Experts of a small language model.
Size: width 192, vocabulary 8192.
Below are experts of layer 7 (counted from 0) of a mixture-of-experts language model. Rows are named router (the router's row for the expert), down (a neuron's output weights, with its number) and show model dimensions 0-191. Each number is 200 + 40 x the weight over its row's rms, rounded and kept within 0 to 999.
Before each expert's rows: "comes before" lists some tokens at least twice as common just after its tokens as in all text; "raises" lists some tokens whose logits its average output raises strongly, later layers aside. This comes from a sample of Wikipedia text that the model never trained on. Tokens count by the router's weight.

# expert 1
comes before: " ", "\n", " —", " \"", " A", " W"
raises: " ", " \"", "\n"
router,160,256,177,239,245,192,116,177,235,248,177,190,157,231,176,216,178,259,298,112,197,221,166,194,170,243,250,218,205,239,195,265,221,86,216,161,199,140,210,196,150,234,167,245,271,288,151,208,131,202,199,139,216,171,206,153,241,215,198,180,166,230,156,232,219,162,212,216,238,248,254,192,196,183,181,206,199,190,216,187,181,195,219,169,151,186,275,155,153,203,161,137,179,215,237,254,227,247,219,194,259,247,161,216,131,143,234,255,161,227,186,205,247,201,224,221,213,286,243,199,176,207,115,219,140,221,140,203,176,225,165,113,133,228,153,213,207,193,197,145,209,198,201,172,195,181,146,150,263,165,193,206,240,196,143,172,216,117,207,176,212,187,284,152,193,180,177,181,211,167,245,118,189,141,228,222,207,244,194,172,161,238,249,176,188,156,196,250,120,164,267,248
down0,237,201,198,252,195,294,187,133,177,226,293,165,156,227,236,215,226,262,255,187,192,176,100,233,152,224,234,206,238,291,244,185,251,190,216,164,209,198,198,230,138,183,188,205,143,235,137,171,119,216,297,220,198,151,141,244,65,171,236,192,115,202,212,197,226,221,204,211,204,214,222,244,291,214,178,202,207,255,201,165,193,192,233,238,190,269,235,216,235,171,191,163,142,255,271,248,208,190,150,197,146,234,239,187,169,196,194,176,222,195,195,218,145,219,183,216,167,209,258,170,180,116,204,191,214,197,181,180,200,233,187,241,209,244,276,229,198,208,237,144,228,202,188,174,252,230,238,212,204,127,173,191,153,167,235,230,205,240,243,223,179,256,240,167,195,163,184,136,172,264,194,180,105,179,184,229,159,204,186,279,203,182,198,202,160,135,290,239,221,238,251,189
down1,181,140,180,169,186,231,291,206,266,233,229,200,195,197,177,272,200,240,209,242,193,179,177,196,202,231,291,214,238,212,232,224,133,269,243,229,202,195,179,141,181,164,224,202,255,183,147,157,183,150,157,238,205,225,194,225,280,159,145,248,171,206,210,236,194,298,225,228,135,175,136,144,191,221,194,245,221,181,178,269,193,200,272,294,260,221,200,171,194,211,174,202,224,173,208,256,104,217,236,192,284,203,206,177,155,223,227,194,212,195,250,176,210,169,187,195,191,210,121,183,175,174,241,225,236,240,180,184,241,298,187,167,177,245,227,199,243,193,241,86,175,235,234,238,167,239,191,165,182,210,181,195,234,159,149,193,176,240,215,224,142,248,272,204,108,240,188,168,185,204,232,133,212,210,159,177,170,140,202,185,286,170,201,268,240,186,229,231,242,163,197,85
down2,172,197,242,135,195,184,130,209,253,181,228,233,206,183,205,290,146,171,171,223,215,217,183,191,263,233,214,307,167,166,287,241,144,204,146,242,218,212,219,238,172,186,138,180,267,270,201,223,185,193,171,226,250,177,144,192,203,170,221,189,147,235,217,258,216,227,163,187,243,222,275,173,172,212,157,231,270,300,206,207,212,247,197,179,253,211,215,169,188,237,199,189,256,212,276,257,226,145,162,245,209,208,217,147,218,159,210,224,116,188,147,148,205,164,181,212,256,128,83,187,211,186,166,168,184,127,212,193,193,195,185,210,222,173,167,165,190,242,241,140,229,220,230,188,207,231,229,209,272,230,201,244,214,183,189,126,167,144,209,223,154,203,199,192,178,152,246,249,160,266,150,222,189,159,291,190,200,138,279,287,180,211,179,155,192,274,207,258,224,252,229,202

# expert 6
comes before: " the", " a", " The", " to", " be", " He"
raises: " and", " in", " ", " as"
router,160,199,227,221,205,233,192,174,207,224,249,180,189,192,301,215,165,239,218,190,195,169,285,201,153,271,128,187,184,163,89,232,222,234,217,200,201,138,265,174,215,185,250,195,207,118,135,216,155,177,225,178,168,227,241,214,252,233,126,209,165,317,135,202,162,137,188,274,202,223,237,249,170,184,175,235,227,169,140,301,207,181,289,234,160,257,166,156,218,184,189,245,240,198,257,190,212,168,172,155,259,219,194,246,216,196,207,225,217,199,177,228,199,194,201,234,166,152,264,217,189,200,206,211,204,156,212,132,171,206,231,207,249,227,257,187,148,281,241,218,234,230,201,248,224,142,245,245,210,171,138,283,228,298,235,185,229,194,231,241,183,119,145,223,245,250,189,216,187,227,243,253,118,223,191,154,164,216,212,170,193,166,140,224,205,196,222,196,176,248,169,202
down0,228,180,199,175,230,238,195,160,238,213,200,226,204,216,216,205,188,249,167,177,205,217,167,178,232,171,173,150,249,147,260,116,203,206,161,234,177,221,178,311,216,198,166,163,205,186,277,219,272,233,186,262,201,248,228,255,236,283,196,188,207,223,161,186,198,188,160,107,140,256,163,235,237,199,248,216,150,250,168,238,235,172,170,126,219,169,179,189,240,170,256,248,235,231,190,144,265,248,102,133,132,191,165,205,141,246,185,186,230,215,197,161,209,270,201,227,184,230,163,160,184,224,183,165,130,205,190,220,157,185,185,159,153,285,240,212,143,227,272,207,242,244,242,214,110,146,275,231,197,202,136,217,153,221,235,212,172,219,221,194,132,166,212,259,206,268,194,206,259,232,128,115,142,207,186,220,190,174,147,153,219,211,265,220,232,189,151,233,170,198,216,241
down1,275,233,141,207,197,191,231,219,159,147,265,165,167,219,230,197,156,183,172,211,199,137,255,201,154,226,190,181,263,156,138,223,201,185,167,226,160,271,166,189,204,194,156,169,180,159,237,228,74,247,242,204,143,207,215,208,217,228,219,190,189,203,123,166,245,214,246,265,202,236,234,185,170,212,227,212,154,168,117,279,172,209,203,188,183,226,149,225,163,170,186,270,230,215,273,247,151,165,198,181,200,193,181,199,221,222,216,232,112,189,141,177,246,260,179,158,172,144,180,214,227,185,244,215,220,233,198,271,227,178,236,178,209,272,219,143,198,237,225,202,153,162,227,202,226,180,215,139,208,210,241,181,236,308,210,182,168,182,228,176,209,182,103,226,244,286,205,214,228,262,179,164,164,183,202,198,245,125,235,189,169,196,169,348,129,182,177,147,112,211,213,201
down2,289,195,136,165,153,235,149,218,210,189,253,224,215,253,231,252,129,198,193,225,205,190,233,180,223,195,159,221,246,194,165,232,217,274,216,217,166,166,283,237,224,172,116,214,264,222,202,185,177,245,223,314,158,157,240,177,274,175,213,197,260,225,155,203,173,186,175,137,219,156,166,238,149,260,198,189,288,142,174,240,162,213,234,144,235,188,209,213,231,151,208,175,160,244,183,219,111,184,167,205,229,141,211,237,159,211,221,233,265,193,202,197,228,188,238,178,252,129,170,230,221,232,178,218,180,247,179,217,171,209,257,206,153,223,247,260,157,191,193,177,137,201,167,147,172,192,204,174,263,216,125,130,210,159,275,253,185,190,203,133,224,95,210,141,203,253,184,158,148,138,229,216,190,133,184,199,246,182,179,230,207,154,242,222,260,233,203,184,224,196,99,217

# expert 30
comes before: "-", "\n", "|", "=", "The", "=="
raises: " ", "-", "\"", "==="
router,203,239,271,234,186,224,178,94,233,84,159,177,169,202,224,231,119,262,294,149,181,149,192,218,168,173,229,181,227,176,221,210,252,109,122,200,223,172,172,134,137,184,120,214,234,224,174,202,164,199,161,163,197,150,147,162,251,172,173,130,235,151,250,196,249,277,161,233,183,212,233,179,194,215,193,182,237,132,218,215,194,169,161,180,235,217,203,263,148,254,242,229,241,175,206,215,215,215,185,275,239,268,151,198,234,149,209,232,205,179,216,174,203,193,283,192,175,250,230,191,302,233,206,190,201,173,253,106,210,244,183,197,178,211,177,239,260,237,206,143,214,194,149,233,216,249,159,177,196,179,196,245,227,209,219,198,188,212,193,232,209,166,319,164,206,147,242,197,198,164,187,169,225,183,177,161,137,164,151,189,197,220,166,205,205,174,206,246,257,123,256,240
down0,234,244,247,235,228,255,189,202,219,211,157,144,229,205,236,228,194,178,170,226,226,233,169,197,160,301,203,182,210,200,195,232,149,198,161,180,195,228,184,187,153,170,227,245,182,160,140,232,225,229,194,119,240,238,239,220,266,268,284,239,226,141,196,208,236,189,228,271,179,257,196,174,184,205,189,128,110,211,245,171,262,211,250,190,192,211,201,156,175,262,249,220,209,224,207,279,245,182,236,256,174,150,136,208,247,197,248,124,194,119,153,195,184,225,197,169,157,216,201,218,222,151,217,171,242,253,230,224,172,160,186,215,216,151,168,125,211,170,152,194,181,199,123,231,187,195,272,177,182,185,194,183,170,225,46,191,217,194,178,160,235,147,123,156,229,222,158,189,190,217,233,273,202,122,264,269,220,172,182,274,212,156,240,100,204,208,182,193,211,184,167,241
down1,188,185,159,203,186,160,224,193,250,193,174,272,154,223,243,209,198,201,227,198,196,154,200,157,158,215,193,176,166,232,175,232,213,219,320,254,178,111,226,188,212,181,192,204,216,167,221,172,182,172,186,231,197,178,165,173,232,198,249,187,219,175,205,216,222,169,220,247,224,196,236,243,239,211,169,170,187,192,148,229,193,158,274,211,169,291,170,214,140,186,231,267,163,258,254,199,145,196,205,131,252,214,247,197,151,250,236,191,228,202,186,156,180,223,206,201,249,163,170,264,174,281,222,147,195,252,246,222,307,181,165,138,204,210,201,100,233,259,258,164,240,214,133,143,172,231,219,169,194,168,158,164,222,151,250,228,159,217,173,202,221,208,215,218,215,174,175,160,220,204,204,185,201,272,249,182,230,169,201,203,192,177,205,232,203,221,444,163,186,200,168,220
down2,260,209,183,192,191,162,191,157,148,219,212,201,194,168,172,208,130,130,197,249,244,197,227,200,187,169,172,256,286,195,244,183,163,271,277,260,210,228,199,181,212,180,217,255,207,188,199,172,287,194,140,214,179,169,201,248,205,332,129,214,128,223,164,195,116,264,174,186,225,241,218,181,120,171,210,181,282,206,149,135,192,194,232,236,156,167,150,165,218,168,261,161,184,196,225,139,232,232,337,241,210,207,185,237,206,249,243,238,218,219,212,128,195,233,209,262,178,177,242,126,251,235,240,154,203,233,248,268,188,202,205,194,206,185,150,188,225,195,204,197,190,202,128,197,228,174,197,166,167,171,250,218,251,134,174,167,265,198,145,142,226,200,250,245,198,206,231,227,236,180,238,168,177,229,182,200,201,276,186,230,206,215,174,202,286,187,187,267,244,145,148,206

# expert 7
comes before: "s", "t", "w", "d", "in", " York"
raises: "s", ".", " ", "i", "-", "im"
router,137,179,198,207,182,189,235,176,252,182,145,159,156,168,230,272,241,274,210,202,211,198,181,249,160,220,253,201,192,263,148,166,258,226,155,178,225,100,258,173,224,129,243,147,245,208,177,149,231,185,148,211,205,225,184,200,181,159,153,213,214,117,96,140,195,227,198,145,138,197,141,236,235,210,232,230,262,218,166,250,238,156,173,193,206,261,243,139,261,217,204,231,184,154,194,153,181,233,195,166,229,222,207,134,225,268,242,207,198,246,207,219,216,239,172,243,214,150,275,180,207,143,143,181,195,209,224,239,197,208,214,131,229,142,249,217,219,194,223,236,114,174,182,183,186,213,167,147,253,283,208,160,173,195,176,153,190,215,211,238,225,191,122,232,147,251,267,198,219,238,235,124,235,197,207,172,232,217,108,241,201,178,256,275,263,285,222,216,230,183,213,194
down0,219,237,211,275,165,204,191,95,150,217,207,218,240,232,225,215,212,135,225,166,160,214,176,116,181,175,165,251,178,282,210,148,170,171,235,206,176,211,201,213,174,231,210,208,232,215,220,180,262,225,153,196,186,210,245,236,141,131,290,188,208,223,246,244,159,213,184,128,222,136,241,196,185,171,190,233,236,216,257,126,202,168,220,167,232,149,209,215,194,202,171,182,186,206,215,213,248,240,215,181,198,297,180,174,155,184,228,156,235,173,241,168,177,192,207,129,127,223,182,287,228,246,270,231,234,189,216,148,230,187,199,158,221,174,168,207,216,142,235,212,273,134,267,185,331,264,301,202,259,200,170,255,233,183,266,180,179,209,197,186,174,239,176,191,173,212,179,182,165,183,290,212,207,297,149,208,233,196,180,179,164,194,142,171,214,156,296,206,224,167,178,150
down1,246,276,154,151,205,178,133,178,235,147,173,236,260,284,211,230,201,229,220,151,224,190,230,183,250,194,162,131,183,248,226,195,181,191,223,217,300,179,295,210,180,184,191,224,178,181,237,232,224,190,283,174,215,249,132,223,162,181,202,206,218,174,161,167,211,237,196,250,217,208,290,173,206,229,213,213,196,185,244,241,242,208,231,118,216,155,217,204,204,189,104,180,151,155,203,199,202,255,244,153,232,273,271,231,217,258,179,190,216,201,186,244,166,219,260,174,216,316,177,212,188,163,175,214,240,195,260,237,208,210,196,268,156,214,194,184,292,243,285,251,178,256,146,256,200,236,283,220,265,216,206,209,232,174,207,172,235,243,244,208,197,196,170,166,184,172,150,179,160,205,172,171,232,225,194,269,235,202,184,221,150,251,190,185,164,232,268,193,303,191,287,168
down2,172,180,204,204,156,186,132,248,194,110,228,257,208,216,189,155,161,196,209,118,227,211,234,171,182,165,244,195,161,176,208,160,235,233,200,270,215,166,277,205,173,187,208,188,226,239,208,177,118,281,252,143,185,157,320,178,196,187,154,227,241,115,181,163,172,237,114,228,257,202,261,217,130,176,213,269,197,228,179,205,155,178,223,172,194,258,184,188,232,160,272,221,176,247,122,143,196,145,178,176,240,221,136,169,230,223,164,251,285,224,254,222,178,270,166,222,213,173,194,290,229,194,179,201,91,182,225,241,163,155,161,172,230,191,305,170,187,235,230,227,163,207,205,162,144,253,183,184,183,155,221,202,186,215,208,212,257,204,258,189,255,158,182,247,204,188,208,201,172,145,267,177,223,201,168,216,211,190,219,175,234,245,179,219,234,198,232,222,260,282,185,176

# expert 3
comes before: "s", " of", ",", ".", " in", " and"
raises: "king", "ship", "tive", "al", "ring"
router,201,169,228,246,180,220,253,158,196,224,192,214,149,214,200,174,192,179,197,266,119,206,149,180,169,228,298,226,153,237,200,166,236,153,156,190,260,91,183,154,187,133,203,156,269,218,211,213,198,209,165,224,139,193,171,177,189,209,271,245,218,127,194,190,211,267,163,133,253,186,196,182,235,196,293,184,276,176,195,111,242,171,154,218,179,229,210,204,235,248,169,162,272,155,192,160,189,141,204,218,177,175,159,218,209,204,189,217,174,226,246,220,316,166,193,181,188,234,151,219,175,218,187,228,239,226,213,242,148,228,137,174,143,162,216,259,172,174,254,250,209,234,210,240,181,214,264,179,170,225,221,220,242,70,220,190,227,161,206,227,177,178,163,220,248,188,269,157,244,232,250,102,219,149,154,187,205,214,167,149,207,207,164,136,168,192,215,208,278,137,186,241
down0,136,166,128,191,181,190,172,180,247,192,142,102,118,210,190,205,170,242,189,234,197,195,221,153,180,221,198,294,149,250,225,184,174,226,127,237,170,124,201,90,249,152,216,160,145,192,192,189,192,195,256,235,229,180,204,234,143,213,216,226,222,178,124,228,235,186,240,202,163,211,142,183,187,235,148,224,174,234,160,170,144,140,200,225,177,238,226,253,242,143,266,135,255,250,106,174,137,189,217,183,238,181,217,199,233,206,167,187,233,176,200,214,221,217,263,250,184,240,200,206,232,163,155,126,239,173,260,223,181,171,230,192,183,170,246,219,201,154,161,235,199,134,214,164,197,230,283,167,198,241,172,229,223,246,203,169,155,207,170,237,172,262,102,214,204,261,216,230,252,182,194,167,186,264,272,220,231,120,211,208,185,154,203,199,202,243,186,101,197,190,192,111
down1,191,274,247,182,143,225,263,164,218,250,180,199,195,202,123,142,149,199,171,211,215,201,276,180,199,277,137,169,220,158,248,171,248,215,206,156,181,139,264,228,148,195,193,211,154,225,235,244,181,229,133,163,227,170,180,109,272,242,190,142,174,224,228,228,260,204,198,198,273,213,209,240,206,127,197,194,239,129,141,287,220,169,147,146,201,207,140,169,185,213,188,218,196,134,200,161,259,214,155,165,212,180,158,175,159,232,237,210,179,271,200,235,154,236,207,193,200,151,129,168,196,199,191,280,193,206,200,198,211,240,163,179,198,257,230,192,224,183,130,156,156,273,190,188,173,83,224,223,166,172,165,228,221,147,171,206,174,163,181,149,201,226,182,171,234,249,180,143,139,208,213,156,147,267,122,222,252,186,215,254,201,187,207,188,145,192,300,196,183,149,233,145
down2,178,215,159,178,218,235,182,208,221,233,174,238,239,231,98,272,197,155,191,197,210,212,219,205,230,226,120,192,191,153,301,206,193,232,136,242,199,210,125,179,212,271,209,191,196,162,189,200,213,180,177,135,196,228,195,177,210,204,154,200,282,186,162,159,202,159,201,181,181,193,168,231,200,180,216,214,148,167,129,255,171,261,319,192,147,162,158,212,180,207,213,251,140,212,214,181,178,195,288,192,220,163,175,154,223,122,232,248,202,255,200,125,170,151,171,169,142,221,242,209,195,184,230,204,177,163,186,243,252,212,262,223,195,186,183,148,211,180,270,185,222,233,135,148,180,150,165,102,119,234,219,203,212,233,178,259,213,183,203,178,208,178,233,212,250,257,142,152,168,228,190,248,239,176,128,131,134,216,287,257,186,220,189,246,198,221,327,144,213,182,219,171

# expert 4
comes before: "1", "2", "0", "9", "3", "8"
raises: "2", "1", "5", "4", "3", "."
router,131,212,136,194,162,237,137,217,194,120,227,245,263,109,191,200,173,232,279,191,182,185,152,169,220,189,166,156,118,181,237,138,164,185,231,204,195,113,213,158,157,149,226,134,241,168,243,200,145,264,167,173,153,219,179,183,161,174,222,243,247,186,275,147,202,158,256,114,242,191,240,159,202,161,184,218,182,241,182,202,244,210,124,175,167,285,180,229,216,218,231,239,240,216,183,159,202,207,227,257,212,217,216,295,163,221,157,197,238,195,243,135,186,185,216,190,199,220,196,208,146,220,135,236,201,155,239,180,193,240,170,193,150,231,175,164,182,142,196,175,210,222,233,299,132,234,224,162,235,299,221,220,252,257,181,253,199,151,154,204,211,161,223,246,266,227,233,149,208,167,201,185,183,195,215,155,196,186,152,181,178,236,160,284,182,158,221,242,296,198,208,235
down0,227,186,219,221,283,238,162,200,208,241,208,227,202,231,166,128,226,180,220,248,184,210,244,157,176,260,144,258,222,172,236,217,205,220,207,224,232,159,194,152,140,240,191,199,182,192,180,216,170,284,200,140,249,179,226,225,231,232,190,204,196,187,166,209,217,294,164,116,146,240,180,113,209,175,239,243,255,216,187,279,139,246,192,132,206,143,258,188,274,215,175,118,181,163,219,185,219,195,144,196,178,103,113,220,192,165,266,219,239,221,170,162,195,184,245,231,164,226,156,191,197,164,190,203,240,184,236,111,191,250,237,155,198,165,174,180,188,207,166,196,248,169,140,148,211,160,161,206,301,202,130,217,215,197,187,202,265,146,222,170,198,190,213,241,248,122,183,126,182,176,213,172,248,206,171,203,212,266,109,247,198,313,171,249,244,165,209,179,177,216,232,187
down1,182,197,244,130,153,234,220,201,200,234,225,171,196,223,213,115,195,179,188,229,200,231,203,264,170,213,209,182,211,139,212,105,161,213,158,235,246,143,174,161,265,247,223,209,251,168,177,243,204,207,151,189,180,202,248,253,129,194,220,240,135,225,230,155,251,191,129,207,252,182,188,178,132,178,261,179,261,208,245,214,241,235,229,192,216,153,250,162,287,151,216,191,193,237,204,210,214,161,167,252,144,191,153,173,244,280,233,191,153,199,267,180,253,228,149,209,179,198,126,237,177,172,233,234,202,189,78,161,225,220,190,241,227,209,198,280,193,250,193,144,255,179,228,96,268,181,152,205,201,216,246,241,172,182,262,180,225,183,188,190,148,165,168,187,127,136,190,235,186,226,134,198,169,230,200,223,165,194,253,258,212,214,220,167,200,278,178,131,189,306,156,189
down2,162,172,201,158,250,203,236,156,193,213,184,235,195,152,191,205,139,131,199,200,187,226,213,138,206,218,108,175,187,192,165,141,144,222,206,173,255,142,216,195,223,162,178,114,195,243,186,241,197,234,208,180,191,119,233,266,193,236,215,205,295,195,234,129,239,239,161,229,197,285,183,147,172,162,198,199,207,148,221,248,209,171,296,182,240,255,232,218,145,262,221,187,235,120,220,174,162,141,244,163,211,127,136,228,231,200,224,135,216,175,222,131,188,152,285,207,240,219,115,178,176,137,155,205,212,271,203,233,193,188,231,258,188,236,110,143,229,166,147,212,172,260,188,211,203,295,217,188,187,256,225,180,167,152,206,289,208,183,235,208,195,161,208,184,175,189,150,190,227,208,166,134,202,205,241,252,235,190,161,182,236,189,173,171,300,207,168,217,186,158,186,248

# expert 15
comes before: "0", "9", "1", "2", "8", "7"
raises: "6", "4", "5", "1", "9", "8"
router,193,231,174,190,159,225,183,154,236,125,259,216,212,176,176,220,132,238,240,197,206,276,155,125,195,231,205,218,102,208,267,172,224,163,185,233,237,92,173,254,158,148,182,155,253,247,227,203,161,251,206,189,183,241,131,188,185,206,264,211,229,123,219,184,186,182,235,123,200,208,241,140,207,202,190,222,150,201,190,233,161,179,161,176,220,190,187,229,164,204,204,188,237,200,204,169,201,228,247,242,249,234,147,155,199,222,173,183,199,252,176,117,128,233,206,216,187,228,199,173,101,226,194,229,206,254,160,184,190,192,139,159,202,264,135,168,150,257,204,211,184,212,294,234,114,233,149,134,179,240,213,183,204,236,152,276,206,121,176,161,254,161,229,219,267,236,171,193,225,156,211,107,205,144,225,198,146,172,149,218,162,178,166,249,146,187,185,260,237,186,188,265
down0,236,245,177,253,137,225,158,124,203,201,190,189,224,223,234,203,212,172,249,221,297,140,130,174,192,118,223,134,191,242,193,146,286,162,213,192,231,210,215,180,211,184,214,157,156,185,178,202,214,150,209,181,169,211,223,186,151,179,277,190,187,160,263,108,172,224,176,247,188,257,202,243,155,145,216,213,286,198,239,161,214,189,199,240,188,137,219,203,182,175,195,177,215,169,314,149,223,208,204,210,217,218,187,223,278,263,247,184,224,201,180,243,152,187,162,260,190,207,125,214,141,263,261,259,212,189,124,166,217,203,220,252,208,274,179,210,169,195,132,260,157,157,203,273,238,194,229,234,213,181,198,254,244,223,139,197,118,140,163,206,189,162,159,206,133,266,182,184,135,159,216,143,203,192,194,161,241,213,281,229,235,201,190,167,225,198,185,180,119,238,239,157
down1,165,246,211,212,211,228,223,165,125,210,156,225,174,233,209,179,200,267,169,292,233,268,157,201,189,272,226,203,181,148,140,198,203,178,175,217,227,209,144,209,218,214,160,233,197,185,170,222,206,163,179,197,243,192,248,154,180,183,190,237,192,180,180,154,229,159,253,201,153,196,252,228,162,300,180,204,161,180,249,211,131,186,152,164,193,210,159,240,212,183,172,134,102,78,192,254,201,221,219,207,184,164,180,164,224,176,227,216,316,193,243,203,167,147,205,228,241,255,109,149,262,78,282,242,177,186,182,297,145,191,179,184,240,243,237,188,183,166,259,125,253,172,200,182,199,205,173,228,189,158,206,216,180,200,214,202,202,194,176,222,172,279,251,187,234,195,213,190,192,278,144,224,198,205,119,270,174,171,169,257,185,231,233,142,188,236,230,180,246,170,150,212
down2,177,207,205,217,195,227,188,125,168,170,199,208,226,208,168,226,216,181,142,190,261,185,160,218,231,186,266,271,174,204,208,101,193,243,172,167,107,198,200,181,213,252,112,217,222,233,168,208,244,228,163,175,181,196,247,141,253,107,299,225,239,213,173,167,130,202,98,182,125,245,200,197,231,183,181,238,253,246,207,211,195,202,159,166,273,195,190,172,212,248,184,171,188,164,229,189,183,161,127,225,166,171,204,276,246,172,163,201,149,174,163,179,237,185,235,199,194,149,225,194,226,175,225,184,103,161,220,205,140,170,215,176,188,88,237,248,236,231,214,210,244,233,199,102,219,153,191,222,282,231,207,128,176,175,230,265,221,193,160,98,204,166,202,177,169,172,199,173,197,188,152,190,228,151,206,269,210,228,252,195,196,201,142,184,103,253,208,171,206,195,146,237

# expert 21
comes before: "\n", " the", " a", " his", " The", " first"
raises: " ", "\n", " the", "\"", "-"
router,235,220,218,207,193,221,209,256,100,164,227,232,197,154,227,240,180,212,169,231,194,170,198,210,147,201,107,193,267,172,205,248,211,204,236,164,173,232,183,158,158,197,109,175,234,196,231,163,241,142,164,195,195,226,294,264,210,138,187,144,241,195,226,243,202,181,267,243,173,204,229,203,145,164,183,174,212,175,208,240,211,245,277,156,225,280,104,231,204,164,154,180,136,156,219,268,196,137,224,227,264,273,171,175,146,221,200,207,149,200,173,218,188,100,204,225,127,157,171,200,190,149,229,200,208,201,177,226,194,220,270,274,253,217,147,209,216,238,207,204,170,241,152,118,198,168,226,162,163,200,126,180,175,278,161,171,241,182,239,139,233,214,222,254,178,145,209,248,183,233,204,241,110,148,107,209,177,224,191,208,194,193,185,280,201,174,239,187,189,143,205,185
down0,151,209,207,186,170,201,175,145,182,201,184,201,222,205,185,181,134,204,231,218,197,278,178,176,205,131,180,150,181,233,238,229,244,114,247,146,299,185,170,190,96,249,272,242,225,259,190,206,180,236,177,209,179,196,181,217,160,162,220,266,193,178,228,208,209,239,163,213,200,222,161,209,204,260,176,240,227,261,175,162,155,259,219,160,199,205,284,213,211,217,219,169,203,207,168,213,160,214,252,156,192,169,243,231,202,228,204,251,181,187,220,190,187,212,183,171,206,226,206,251,159,178,160,216,130,242,197,231,202,210,241,169,194,244,251,274,185,185,191,121,164,302,165,228,290,222,244,218,197,214,219,233,235,200,186,226,123,191,188,133,251,185,169,130,248,152,239,271,157,116,239,172,199,124,269,247,229,266,204,224,172,162,219,76,211,170,317,149,157,185,203,199
down1,230,170,189,217,216,186,236,217,184,218,172,235,176,173,211,162,194,178,209,212,192,163,195,168,213,172,141,264,173,149,159,166,192,195,197,268,163,218,183,267,172,157,163,161,181,179,124,202,189,161,168,207,248,218,163,197,221,173,220,142,186,198,132,213,174,239,242,169,203,203,184,227,215,172,224,258,132,197,176,170,240,198,184,267,188,173,167,237,179,232,293,198,195,171,218,205,215,229,190,157,178,151,209,183,160,201,209,180,212,43,190,169,121,193,246,208,137,202,213,175,288,250,150,181,116,202,165,212,240,203,237,234,151,189,151,200,202,210,223,185,195,201,151,241,249,291,355,256,237,146,204,236,217,231,139,217,248,208,228,219,188,267,256,219,212,194,212,223,192,196,189,147,301,199,207,209,178,159,232,219,167,164,225,250,170,169,375,171,201,229,174,183
down2,247,215,187,185,135,181,226,255,256,266,210,209,209,302,202,240,191,152,177,308,233,190,161,192,180,265,201,164,160,178,192,182,192,165,184,247,192,176,225,210,168,212,113,196,160,136,225,161,187,281,217,264,191,188,179,240,118,234,239,248,225,240,166,184,208,201,207,289,279,125,212,258,154,162,216,175,129,200,198,204,194,227,173,188,186,220,242,216,247,180,187,235,266,238,189,206,202,147,210,138,195,146,148,173,156,110,209,185,159,184,203,156,161,247,226,205,162,183,209,211,154,276,243,162,176,170,197,316,166,272,200,200,207,239,163,186,169,208,200,203,229,158,278,107,211,138,297,208,185,158,172,168,173,287,237,167,222,240,216,161,216,205,200,184,243,124,248,178,253,186,248,176,242,156,151,180,212,195,221,229,174,184,197,230,184,199,240,172,175,155,189,238